{"n_experts": 96, "d_expert": 128, "d_shared_expert": 128, "normalize_top_k": true, "routed_scale": 1.73, "n_groups": 4, "n_kv_head": 4, "head_dim": 64, "rope_base": 5600.0, "rope_fraction": 1.0, "init_std_down": 0.0486}
Below are experts of layer 3 (counted from 0) of a mixture-of-experts language model. Rows are named router (the router's row for the expert), up (a neuron's input weights, with its number) and show model dimensions 192-223. Each number is 500 + 50 x the weight over its row's rms, rounded and kept within 0 to 999. Numbers have three digits each.
After each expert's rows: "comes after" lists some tokens at least twice as common just before its tokens as in all text. This comes from a sample of Wikipedia text that the model never trained on. Tokens count by the router's weight.

# expert 71
router:455548509379475496465517437477467520490435478524452511503497597483457495538486531487510554545552
up0:482457481515542470473486585539431548494638471562501556476334432394523548503521574493520478440455
up1:525533594487502556523468537440502471496487447479489523541568616526548438504374462458528501361504
up2:476607378479567454520496465410490487505551475532509522419578415536508521474578498509486515509548
up3:490446469491537531506482592629515583491573573478584464535423531457500484505430501470505565542600
up4:456486533460605508518487473415444548494512520578478523523495532371518506506492517524623567570482
up5:502495547579518435438547524510515534416521561538492460368448502523552455494559487460454515400551
up6:499563448537564468528564510537507578487588478511440577581554555388438604452455559497559467469546
up7:491438468518467551564565466425501551570563518480438519482495588506624504543477580459390568525499
up8:472612442534506581524551535557514498415552607513452441476522485437464496567519478481510557477545
up9:554403556473520512479569546420465553506495462478519465509525558494579536541531465559465517426420
up10:569470554477450502475506474601622503462471514555527504518446451493523440550492460536407530515596
up11:446575526482418488558452527521579540466437472592508502512628545412499483523536498495465497443508
up12:525503574489472540469615488493513541514488527452551574522581579483521543436483510485561462589490
up13:627507532502618536391530496528470535437485441468452502478510503491522619555506527512536453612475
up14:448470459542532568402493468458466541473441474585563520426511403402501477577423537528534554500434
up15:522564483546419507436460584556482507465473500528505507572503497452515562483459448520583466444432
up16:412474504482495501437436526420469436572466549467491494354532556463492395541440538509450478515495
up17:448580505530499504517526552391492482539499501501478593570539517586465517493550534513403576503587
up18:487512431464423510499457481563512570515448545507430544511474464508442512519448544508544435542449
up19:503462453471521456534516431540513502466460522389520507572543433554493550453491497571553450480428
up20:516519540579494489473510492545496501563557552486437540457444459387570606420598490493438562509493
up21:572415530585620456526582516592447503512457513548463461440515520518398494430506619496464493503506
up22:483474331599418570573487507434536525466521452392465429524501483566487540526461493442423577444496
up23:503476529435445447695484589499488484406530447489503424456593469545456535509579565615539568506476
up24:478562475486447598520520414449412466515501505507512486615505528486527576499456561488527480502430
up25:454520475461519472497499540496576506463573559515464460487494622433456507584550511497548497488578
up26:416487417530539516530487571580464563442403509454583537484515497527454536487470470532475587480585
up27:568431489508566483485478444428467514449424373462448543518442564503519479505430443504471452415525
comes after: " the", " a", " The", " his", "'s", " this"

# expert 22
router:398478392460471473500445484513446528515421545612486438495465478547425461500572414376579557592510
up0:515475457594546496537529597452506425469520505520515414434442485577464513530451548497525464411488
up1:635579548457483464501477370499509486494519577544487550488461434415425512489387493543496504519543
up2:551493388462499504481476445416565503584506532499521384554449411461532535621578459513573491597396
up3:451613430496479525476407471411512434511540466493462593517496467448505588435484518496501471577497
up4:537458496505511520538544529466465463517552535501435381538500406515510441443475464460542603505536
up5:550527565449586551449618598506436560543535482439495439571526451529532550614357556487482527484471
up6:477621505419378530499546453433528495532569457447537484525466562540458468536493529488443528484435
up7:558478484570505509500483535438540580530441547546442402458569562472471416531559450464509521539490
up8:472522473525440505414463485482474568618500584540432553576440487451474499510502465520501458493460
up9:488520502453499479452524430506433420450546512519495557546521511509523488523494454553492566495455
up10:462443529454537457468533456489496476496404628478495441519610463537515403396471564571572493497424
up11:546487435442543483340487466445526427514517528507489487558514512471492467566465539469530526553501
up12:484560495453484544429537486508450563507436553442526561553485351510516372468488482506511519465453
up13:472473556435570570521549537522534420516465453438503512559492525582384558546502542491509491483524
up14:451403434492544500464483564510447567517535514469452559478477507518507536515467557496436372521430
up15:491501496507540436550500539592391475483437528578466604468461522545506471505541470404447491478600
up16:434544504437465493459528456517546540462475399500492453581487474489473514420536528592586514483454
up17:478530531515514500470512591553463418529526371497543367511515487536463500488415464527499527476471
up18:572469498496517441458447473514463481453435527495575419588495505424508498447477469527542521470523
up19:527462463445426492434501426450398518467533513525453517461472514467564539434533521493517577505485
up20:496399415505431550531503529561595474533506510500529471415506424574495513483509510458494490576477
up21:492557436440544527415533537570555470466474542555511513524609435479509446425416455412474468577466
up22:441574520497530502501474443495494504556469534547488536436576517552471459395452519443527500468529
up23:613507465452552478557496495541570431527471517501588580534533467448476511487489451444472503481467
up24:433546493518553394548538481503540510445489513541489478489510487561578487619492521526448492513538
up25:580494401514455459574508469489487527467491369466455598572496453540507472425499484470542600512530
up26:454479552529507481476451445540491537458530601492553496470515517592360469443522452475576561533526
up27:442506379446531561484504496495527490509498507539549469611597490493526496525375417467450539528513
comes after: " |", ")", ".", " information", " classification", "|---|---|---|"

# expert 19
router:435487377506560510523533524515474559525462501514555470497430491384493479499504503402521504582481
up0:408441490514511517507471507578544559558569453527522540526495526506498524467461510496376524573435
up1:437458563540512513424553538522568494494577542464556545534375488472513469572447495559536503541539
up2:462498451497546459572528483483615481530460508518489547476504492492550532493473522531479430582432
up3:447506463445411498580489387429505504561592491649481526503487550448506503546551580502484490524491
up4:567500489549517507515521467454584494489486533536465482537389442509550513523511471456544464562522
up5:494448481584467498494574541595496450547495514461442546482441486414555530495504521489511448523576
up6:478598509466482479582524501502431477516438532587562509493472560485564437469507561509539421483528
up7:580480487524574548478469547443563533530509514465481391441486509452508446358429502495520514603476
up8:506482530496487489446508526514523504495520430546488578429504487432472489562567382460468427538563
up9:501514489576506396584564468418452496481456567434518542577491548477476501499474489455439548483500
up10:485444465499419594474513498456499490452500539537538549495435459493594580466320558479516480610556
up11:485485434596524622471467503424505530478539481499546445542456556393504421500431444467414494480406
up12:507499519546542575475516500515548518514455537494460458523425495477523470500461570487584393574529
up13:452516484506512502533456472494516517589455461488455625469363565526415466485527415386487550517490
up14:450480593499574427550484444545489413530419491473485378404484515613602492437488465544501383463445
up15:473507617520424612523553475548505500503595431429543511614472510487545469539506542596458484406467
up16:448508471579460485528554467509580507583465478513444549444528458519495501409478493520559542466574
up17:485542532436416446533457591465420422536607477558581543513556483540481512611476509510571529441495
up18:523481488528397491505491459479521605542548498542459517513582572491482549486542488557473533520532
up19:475480525483530480430480526410577458450577472422535547523437435521407527544441440492526548491449
up20:438438554462493478606469567496522509487446501452548512485506508454511519439544521436607477422489
up21:458467347511489551371470468499482497465522497493529533500460575495506589521401617474524470448421
up22:499524533606540535580587486485529509468548546503585551530493462452491576491563479430571492487525
up23:501446503473485432494521530481478482538502529529452537526532436499478448551521585530593501514596
up24:478562502501512508531523489553584500477512529416489473527481510439478484553401554428546486511444
up25:465557484544381513470520456493478609506504485464545534521485441578490470500456578586478506468404
up26:446382553515575524499543529474466561503462560500470495443491589471545533405532524427521595520508
up27:468495527486397501556472545483537494490544453497500622489508528437523581505543538482424545483537
comes after: " a", " the", "-", " An", " an", " The"

# expert 18
router:461543405491524473545557568490453501462447481489521347556395564496444505491484560492578509559528
up0:528516635507523493492445513564525442609509512558542504514526475584426499419405511518479428506447
up1:503436405494551509477545570418522530523419478464440477511482496499513440435585545567576463485445
up2:544518487558501520477429538485458463449433411546522504400482399520478502492522472501548539528458
up3:426416592540526563465462434471489477381416444518513467509462503523497440472520469448539482490522
up4:396567509469554518479510512527523501477503582549435533582559533445422462505492489431507544506556
up5:497533536482463597449531489393503454572555521500495440537487471438577526504528489562434441465507
up6:543489604402527489601498474535554422412522453483468567548454484490468552523501589393470540447483
up7:447510535495539478469522537505523474585486431502498481547555548553564550485549642478445406504392
up8:498505517560543518489386493478578566590384484527505450466432560490435544459475596455520446581484
up9:591538442483504429473619501484610434527481529467411497536508488446441499536496445653411447550519
up10:478447556473514497451548316575465553477455458448534514479458532490503502556529460423494440573473
up11:500462440494546485556462491397477495517525545455497411539539561446555551508569457535557528403511
up12:550485506505500515551477474498481519529520486405469453558401440458462475488568516443534538516472
up13:467510443523534469512457501532564566485574520557470428561531434491608538601517531493530496527577
up14:476487483523538466494551517441513555488634483488545439492559484492433483523499583479571568504531
up15:525516400513427562439550451535507447509528500542574417520381477465535458494505492482464425498401
up16:520539497431548479517469380414508462463508498460518491471490504475541457519583388484571493527347
up17:470533491487532511571477472456607462561560478533515544468455589633503453544473515499483484562466
up18:541612466394507420438457566531479446505467503484509484392418565460438521465550365498472527514470
up19:515488462473431479501575504476388451475473536580489480549560455537419555563517514518599550525556
up20:511418422590536579558482562570534547442484474519447435449485589573464547498455500515512469484453
up21:588521470475410544495517493503638450613424426559448467542421570508496456467452416439521467485489
up22:580438489486525488513552511391458500529493501490478562547476523490496566588493617561452419568524
up23:421556390517539447588492505438470491532471454452499431466448497487544587491555461513570505440442
up24:529538525505374486622470526496480530431474525424434423470535448516532445527484499496529409505500
up25:517533501536602415441439462499459505502546422447486473445469561514511525509553516461516502506417
up26:490552472451519456533556493517521541416512437460549548516526489498498486541561548449558488528367
up27:517512573510466495448551500445559538472569504520522544492452525587538541422417512468496533486466
comes after: " B", " G", " R", " ", " J", " b"

# expert 54
router:467524618478460503451493468481472538519494486591499451423454548508455483589474516497462557494491
up0:551495519480503464443468367516515541433497550496514518575564456450487520511494505469542561546414
up1:515475562566457576544502503492491455558463512527605435646465513517487558493520464557561483447536
up2:508425490435538500435433454424537557497531582474536497590559478504456498478480455447430441584463
up3:449423538545528514496403472506441577426434469402537563553590395471515461521511548552432545494549
up4:447569447436479458427448509479465482466586561472507582509518472530502529435435479403586569484513
up5:566625543418465592490517515446493514519495573512516400567488483523580466557462518434458496424459
up6:593634595481471447566559538516578472507467433470483457510507527521485536500456476513481397495500
up7:493525466513522528538454491451455535391542589520427526481486495439473508436492537379499547475527
up8:429507484430464548544519469498507573565522480562505462519529523502580478538533463475525597508463
up9:438581489531485471516446531435464500419560417526500580471496469519509444462565507414440509502459
up10:429516499526432490445419476478447525478526564501429577540538533543488550508560555432500413509530
up11:466456456489511534392499490401495484574489433490469498465490548437561467530495463501541515421507
up12:530463504412537438527464499489366514449472395601559455440435574423516502511549495402525516542502
up13:548532521423508491476396500547487537419449496568556447499516479504492509557559455529481561522429
up14:529524529375456550571462554361560528475544467502517533483458542447510478552490510510456494484491
up15:460495570490449477485441463523539523418436473509560455450431462475499496524524519493504481513514
up16:493449503502532562516479649445392490504461419564567491549548467424457568593526660485532597487521
up17:506506584452453476560548530468513516414566527473544506505581485509555581435516512466424470565563
up18:492496467484523534490523517463523564479387422503507502526560528565472499526584551410490411572442
up19:507490515451527452519504447426436576465482469516452478429425594516595498563569575463452570460498
up20:480489470502514512575552458547480506432522530514573490544520491461489467481397459532449464421561
up21:470448402494534563452452524558551597517534483566487486418479555489451490537513487554467535504541
up22:515561443559430479542458502459590626528541613469470513509565490572495658518509412494494493487508
up23:522481466479543424556500447473444522512475503514465495508455486439440493591536510505542476510494
up24:446495392511491496513468559533479534481567506475620397502404490516539572565554533510521511405513
up25:478469467541497490484510505497441482485529592591570574508408391444442502509462477467487474542422
up26:555515467536549554501566523484522524581463421559521465524526504523493611431460404501449440474459
up27:461486496571514524525411520534591516543466557473474458383488424494489560494470561514488426581376
comes after: "\n", "\n ", " ", "\n   ", "\n     ", " Binomial"

# expert 32
router:496564508444480459431520502521443478485507492555550494473466595473431482502437607485449505549537
up0:577470493519563458427533423550545405460537484390494498450430458473481422529518558471558570508527
up1:507508487448429574503563526529508512474575514561470476535434526555383435575483495440519490496617
up2:551482482405495548526421406538531475507506597473434559531440430496317545514571452567546394520565
up3:473557401542481534582537525472403534520535477522492443554494502465499450485469565456435379552507
up4:579505524592569515456533454522444502553503423418412550550518600547434451499544500431605526505545
up5:510525463451502527516480433428498559494511507431407485463506507457463498513507533469459512472494
up6:421544510624459571516448541483443434513374543412491486566434477553423534456492545484538447526379
up7:545515547482455436600433450563470510443559452498421431473454567513563458465532511525490593552602
up8:534409417456541563531638570569426521535477444511430533451430516533537458516471479457451365522522
up9:450446515464555509551571600413524530512553508471532507471541463473507461470439414495544463443510
up10:488513482468439495526502486495444527418458544515525451458479523448466546533423510443497450508500
up11:479536484458523471373440442489501463539541548497456483445562512490535567529471562516534502577477
up12:544490621564532436496495555482529459496471479458496444449440531421415531490481544577511478477531
up13:451538456431566495492491603578536501499469477518548523486530460582487490418455458439544373570544
up14:447515489500463543471576475576552421534529471476512500580539443511563539505474536443525465538565
up15:531496424532417433370557498458533457541465535522557452424528554507519510473446560459483473593572
up16:498488483516516523536556415471398470400475483427457504487485464522425512495540513477624507481562
up17:528460535559624463555417501535477506492599428503573502441488515505551533514505468475543558540494
up18:491479437449501433505417544452497505579576639560468516488506441549527539403507531433425483423493
up19:505523533528521389487459456615353530574526543458467559449480542463394493459559464510554542491457
up20:527546525544572387490549423462494439490539544472605517532549513543427571560408513455513500498460
up21:447477423598448591410508480366530566519465525443549411507427447574480538499475362473407431474545
up22:536479552504518502519553509564410508488513529504457478444473603553451526521497498537455484546501
up23:470503678499561529543584513541464489480546505489478536448440515515447429439493548460535548426483
up24:462486552524515519444484549472626445552498533552482445572532523449501450502439409452442546576400
up25:409538515589403479390479497535512488476445549620416464390434507476511462426440425557515486462466
up26:541425532496519529509590464564419441466462539436497506631539504462566481491521498497494539468481
up27:576417450465424557415566485469501557468500465557463452519458511321562519599535583562458581455536
comes after: "\n", ".", "==", "===", " ==", "s."

# expert 84
router:393484519467471414481485557494478568505471562527537455522416587466440429535454526454539552517444
up0:523444509503548531463553483505414450472485408454572536433540571407472502461469494449493478511476
up1:525601485500495482568471563482505583492523398428582444449433542506513520432511425579480441491402
up2:462439465566545545476474547478467525553442478531496478467555445526444452505502511548548416496505
up3:537551562536554518583449484442447534464510536520537528486512478433508548532447521432548451529595
up4:500496554481496512541483590508524527475424503468500506499421639514376532515489540495473503510496
up5:505457508565495479500604459490442504572464522462474529402523412526528512317487506507484613464540
up6:409537469600549441449442578498496572531484541458579509518514537410568534493538494474583504542493
up7:511491518479488559505572476453516519459473535440567548569499535604459531466459560520486597446486
up8:475571554461504472523616458472550434501429431595605462462536503526507515495486556437436536518458
up9:445499546534578419518519471407488595585420493519489503473459488418482478534497519447486454505420
up10:504544585521536543611479432470556495517510483479497540388447502594457407498508542538406467433441
up11:466453571561572538506487569517473437504409486504516557483539560478537503580491526487452456547460
up12:523434442518491402469521635458516524384419526531495628468458493458543491483530436402534486562570
up13:485483540449471568509448499477520516509439497495454572475526467565410585353538493457557424502538
up14:457483511484523520432522461466433480442433522509548493509508584472491552496568466487579480499535
up15:511454563508401464447486537480475549516402474447539489547477537530526570491570504576507571544416
up16:494525506533512524475507540478557523442599454472625533476444505533279463457447504553503423519526
up17:465436562521494541575482511480516506526494457565579555524500430497447465519481576461415503495622
up18:455422452535523545474454469472487442424411491483480555475479466488548507558520546442421558506540
up19:610533480380416543642519512534492497508511536542516421608518540451444505543576501518430541538446
up20:457537393466384457556479401595473450590519410513475419514467498485499512472365597394467474449529
up21:502522414418496557362569409567454516621471512519519522383612483510476438457545582455595479553452
up22:539485546550563490490550542442480467498591567580427474502544472460496529508410432454536574410467
up23:473476499501533482441467481556504597501417561448442538601483506516553515451539584512485619488471
up24:531617487566436363546464470454542507477516567491524515443603576447520521494460477586523468449555
up25:515478557474512485462482576564457402458493598487524535561552484489444400535559572468474467588516
up26:631424539489497471469572455588522447540544483538441455459538463509514459478429475497562551466506
up27:456423443451593457511501562555529480516488512489495497541518535421561517530511442493523484548521
comes after: " ", " 0", " 1", ")", " 2", " 3"

# expert 31
router:426513445463533457528497584485402522487482588569494471504435507425475423384520489439502504545475
up0:439478586416572524542459485558544629563557433528455405535523518423543459497537477484517522458482
up1:525503458516526481552500551508460463515476527511490490526505495582435444549479510576482566527480
up2:424532514564473512509553453442575482387436516587450439533505506528437556540485437556455526568489
up3:495561471501532491453542457516460468499426496508492519516549508558410500480572567472495432533549
up4:391435475507408554502476529511417501590498508475516404534484525460521551440546512513495511488496
up5:453510545459488495587459523447509520526471539536497474587520494502525509423285546458446501472437
up6:529502495504477505466507542568426510503471537483455478497448544545535540504493530485633440583588
up7:542456539487513495498432507502551562446489358525435590403543426554465481521482553560426536508463
up8:579528584534433488607474478563504456594503502534501458549558480424529528553492501454493417561532
up9:464466499460511519501558473468459464511475553611426551518456493437523493366444474461590502534545
up10:579503453650604569420415562496505489490625459571501580554413470437562482503526506526490448448491
up11:642484517469457448499496481546455453559505407424566489479521520528494488440516592319591515534561
up12:502462619598472471501483386524487548511561436603449519416487448421490527589539534476449579476510
up13:497446472434545498510475433524448512537510490481415479438575531489389463552527549514439485431520
up14:426467508586494485470559445523501467587566510400494511458451430417453497514516413480555545588564
up15:459519456479407585418556546479438480547451475444524508572476542535466532440517596518535594498593
up16:477500488380509506495494457616406543467496545451557421536596501503545469491413536464518476601537
up17:539422513536476372438434563450466486483468473454541530458524563485453483447452601507531561443522
up18:560485557445426473495523509522467477510527518596486551497519586403503430451527518377516585476520
up19:420465491486506514487533493530530401577483494527521493529553497546553519445559496449434451570470
up20:447585412618457500435465534537477416458433588388521444505491446406471525560417475544506474470489
up21:478438462586500541515581504548495444450544524482511471440542537589577467454514422555529589423555
up22:555536472526480452568438580459424468473555411484494587561525461487441589500535589497431518449477
up23:504543528483388534535480486530493452486435527525549485533524481475456532457464622533539533533488
up24:434556438489486548511503503464481545461580598528544435547501486466597497439490474500473547517586
up25:450418523376514512550501493502528496467377502505622518477545562427534477468561468465657467515528
up26:454517486532460546475453535480491559616437490535557504543537497506547442489481556500544531591529
up27:517508535431452503516486484438562531586549483443530539449522530505515506432459468452447456544498
comes after: " ", " 0", ")", " 1", " 2", " —"

# expert 91
router:564475445520497470526442495461409532549518480554517395547396450480419452476523520464567569516540
up0:480509538385470393500479455585454500517578497507536432400524514457553604637484571481403542539504
up1:562537558485435529445539435446551538446591514477456482434440458564480459446471465572417406555520
up2:486613482494607464598547544436505488516513534534479449443493536573461467441455487470481529504563
up3:520514566498588534512535411429437556461502512476538487500452482495448466545502543449499513527620
up4:533436498434495497412517505511434481489597514538458550538475504542482553458554538527446570489568
up5:500504396516460400486482531387521554525493515556548487482559444460584512528540510488529472627470
up6:478516422503580568452452496518430428478537456419377479494476497552517521518558513493558583490503
up7:522489510500526492497509547467474494432413481449523463532479464475416462565427505522471533472453
up8:469493559520403523523503456514405457499532457416508441443488531482480512467476588567503567491485
up9:585518527540471507499509499477542478410510480404499507495528516514493499542406496441552467487451
up10:482528453496553610519561444513409514537568529431434498545494512415459474600439607532451506550558
up11:450521667534386446461532506607524525564474531474524515545478558522441558499556517501516575485473
up12:548432594438542527514410586562482508512515519555372508441552540439437488514500424513501576508523
up13:530458470552605479389533485366395497490484526457456492503481518552507532458541397489467420476543
up14:522527542400502558600413412466537457492468582526391468422531507396498549508523512536499483546626
up15:569517472531417448418491553482507518511487377505349491534478602499520422502467515484534570512550
up16:552590503511467496485479446493513498444510444407460460527524441432489440479522563483543443476438
up17:416512437470431478564426473533397534547500469555434550403483577452465502433451489543553509446488
up18:540516480400418536508527547561470506454491491540477553560447473514567474468518593538515543496478
up19:445534520497537474544424542479360526500526555483423505449513535479444511541544554527474445495608
up20:513487481546537492492549528488581448532563447554471469562447555448414562427520504515487524539502
up21:416478447562502462554607474529462501435436548523547538480503610537517555570479471638528476551503
up22:589539531428415488525483416527471460548464409611525481391444482536522431498433468500538435580430
up23:514504467512530430521579506516380427579566481551452540425450464480555599620536508585516476516506
up24:550521506485455471484483497513457563476524518577397532456452574512505548521571481584523546484484
up25:565400534549462493483463562404516465495496576461496485461467457500483429452424489502546566562392
up26:518551501532481481557525535515500518469496473500491516600475590589527580462552498495496441445530
up27:563534535461473453449506439556538532530506509446428472552445427467546520495533387454503521477479
comes after: " P", " b", " p", " c", " t", " C"

# expert 42
router:368481518435491454522499565516398523513471519524529472498462478474412480556482517442540515589422
up0:420474493464513545574474482556489543568476419515497513480466403550512562567476465483441457564457
up1:451544453452445476507489402406592543632499479563509477448474480537519531534507466518447504596548
up2:438529467492513528520424531547448594530588586421478489568505420493469460522556592431519559498536
up3:557494618570598510526493553488483397452460499456446446610522463495479476609441493396567536523438
up4:514423415486512479424426547501565529567514502444476449490480484556551548537461495505487441495482
up5:448447456480601507529465503484642455481494527571418468482542530434471502512478563531488461558441
up6:568585468479528489511491483506494468413543457545423505527526523585555499532497488497436445505486
up7:382508445397494444593416477498547521480512604439480475476470520540455505565554454537502511488454
up8:491579514455506541484464554465467533449439478581559559430370551566471502515577472447562534564541
up9:444392477509484507508538505510573489510545488547541496456576530472468402509444381513498484538495
up10:465526593534454465512473472561453434469532498478541568524487489405491513517536396438419363601491
up11:461466452439514591443452535498507494544515571500520465553495423519520465561532428528510431513549
up12:567513557595407565515392508438523592490583599519446498547519491497444485479512575552449447549432
up13:526509495517531537479543533565469421591540451600461521489458449507401509508458544479532499506447
up14:401445491477508504479412522466404561509490535595411559511551537482582515486493496533455425406414
up15:500484499493551467441489466454476536559492437541509502491544518441449431520586540493467405609448
up16:561427590516622563477566511486538502407523522463493458503505500430515401545482583463512475494602
up17:409465504497441487528481484512555458457473459507482495562497431587496514561554458425500555611497
up18:556520561525545469498493523482560557418482620550556580500524449580547540478427483538468622459488
up19:522460509504469510441458487511529489541624469448570478502505474533462456569445461511422462481538
up20:513560428458489501498497547545451478603476499456527470506582494511560552499535423486393571490514
up21:442528465450487469480533440581440448454536610476573482524511458416498465452474481481554601500503
up22:520458483585494395448423376551479569519485526484480509519544476409521495600543514408473639509527
up23:472590491492565537545428555514580529555480496496564398542557444546478424407550541532516442456534
up24:463509441550481468588525549535443549438455412517475505572515472531519521415528579541549412533499
up25:444486491482490603543559470470523573534506464514473470465602495559529479540473493441514609540406
up26:455491493586518498503463478490487466511553618520554461332569494541483494521525550485505509568447
up27:594501517516601463550468564422467504429588467524481543516533532524569459478468502480417490498535
comes after: " |", " a", "|---|---|---|---|---|---|", "|---|---|---|---|---|", "|---|---|---|---|", " (0)"

# expert 58
router:419508453480563415520416551460457483533555531535541462536439539431469455517440535488531478463403
up0:470591435549460643554490408582521531468459486595462471512530463497544486422428546510414524559484
up1:501559531553484519501450486400521443593488541455549418528468488484443559557433411537460474540463
up2:462477499466489589527516554418515558495508476509434530471534560400539488432528460495533485554458
up3:441587539351512433486443535495416413526497466456476459475400499448422492514536524542513574558447
up4:532521500535453419548490514514527491543529507497534543536435490521517430400492431516456540534441
up5:561443507572522479454564437513436637515575455570529410529491457537563632520446548458572458479513
up6:492538524403434446453421544466565548541436572480469539558578521462532480567535443480569479433522
up7:458474385516479631538557383445520452487492498527495385560570418501524550546563621550547514485543
up8:503509505471532448515558482604456444579524538524459513524471603519488454545544549401443506484479
up9:534490461489543434467519533573453536544436521444454455512439503500494526458525471360553419538453
up10:472498545505480441426440555518508478499507619520439601610426482420507558535462503545466491410507
up11:552485383536568443451547452531465437411559494486448475461522498472507497518479476493455530508451
up12:499547521412517478526428509535480457522513382501478495464538562533452441418565477468467495543475
up13:551535411427492513423468551522495546512515478517540573476540557418507536406460436490448436543438
up14:430484532443427490570451586532446436505491452454402514549537551501462518418550467411426558521433
up15:442482592510524437467527517605533441487563465565474526564434531537495433495549476515515504517498
up16:472528546444476477433518606497467468403616622541445473543529571463444577471546503474508579465450
up17:542518465496586581502513551502514496474454614443487435476488517497437555437513542473442485490503
up18:464540524509441415573482534439462532529536572519482597507454526507467498468448500476518489514487
up19:533549483432554492523518476581480533429591539450523559512552527411537507490561517520451470491550
up20:518502558392503515538527495470518460554522462501479523522510436489542494609524511539457526401415
up21:421544514535475476506547422514488434446631559498561493529491553432474506499516566467518506512517
up22:504481418470521512523600585488575513550539481547498556562558578401458525474500515453556436534490
up23:522527578536426426516521515525615452414491535564558459524502611454445490542528487529535428499379
up24:530492517572519403565445520489521452488446436484486540470486501555514471458465533544514520507472
up25:544478504421683541541447495476495543430536555543605499494425508511547547479503401540531528543504
up26:436577529459595550454432477611521503515572396444613563496469548545515574551499548510475474483501
up27:472547546429463552428590476509499493494443520499492485589481507488500508454467435476449538534475
comes after: " S", " s", "S", " |", " (S", "-"

# expert 15
router:452606396430468450483453560459513469570447484552543422511419494474483476539449442470447556550520
up0:586450491465505549441553484391465528502512464479487512553446489532548415396512475526546516504453
up1:481511566571546427476502583531409536535508526481418412515551580505486521504467517494417487544463
up2:449589463534578528534538492491529449572534482494546478546450580419560487423497497449463557510462
up3:426463471535437536542499459516419493487421473433540522459518535489434454514500512466578562485480
up4:524542519514491494549432470459468560423539570532482473509453567466467564562479447595463565480547
up5:445456469528458526529481536392548532508463507557511568449388387550467514463489499504532501482467
up6:481563472537600429455505582519582478530533523515578431550585476487607491516522484522559453521535
up7:598461473464532469416453529468519496440508461527549509487489539495544394507556549448400519531407
up8:436511462490417535565423532434495489589483520525521566612517490501507547420464377519555457504580
up9:530538460394494520488443513520577519534590577530398464464495421520457481469502497510519373528500
up10:493605451475433480478502477448420513414455454564449440450442506423549556534445477563448527534466
up11:509437480495548473478417443516600403613459535476446584531469432521353540443527486419523432435558
up12:515516471465455488515559527499500483495473582585481406514453505494430432523505492452416506506561
up13:457514511433439481513516560499507382399434513552551494337605579531536491529518499512557483530441
up14:536477500542505463593506594466434504506533444552501515561402465548520421454506488463563473492399
up15:418495482484501544541458509561509460495540506553491532511561480497508578476431534491529460651550
up16:516592487490466543446542495521416479376489515632468489541474478412525469504489566454558521559411
up17:471542545496557539445541477482506469420540443512473505468386489609418470473454567508519556466549
up18:518505512510493498495558457463466528528504474479505525555544581542586466595502440445494476499455
up19:462531460489546507536475457480489593553431465506475461421428499606497486536492478486544484543622
up20:475484418482454442429432531475372457552487490542539501492525506564488539454500493454445431440456
up21:470544450447451528494570538465475505492555542453473444436518467446488491581486540562400497457519
up22:416429473476490482482433503453542495517571608503544559478439493479484520528470458472474539590522
up23:461539515488454497571527535458397553414517510365601502503668562463477492486488478482461544526484
up24:626556436472508450500510504471533471532431472492582460385485458560509454555416452454477545465387
up25:478599462436511585585596471508445490514452501448440455564503467482562530520529507460532515510513
up26:550559572475412558617445432423514448454440477586479434478483529439537478478416524426477484544490
up27:503529490436488573490497497476585554508449431475459474501467486586525457430461510506501508517467
comes after: " in", "|", " March", "-", "In", " In"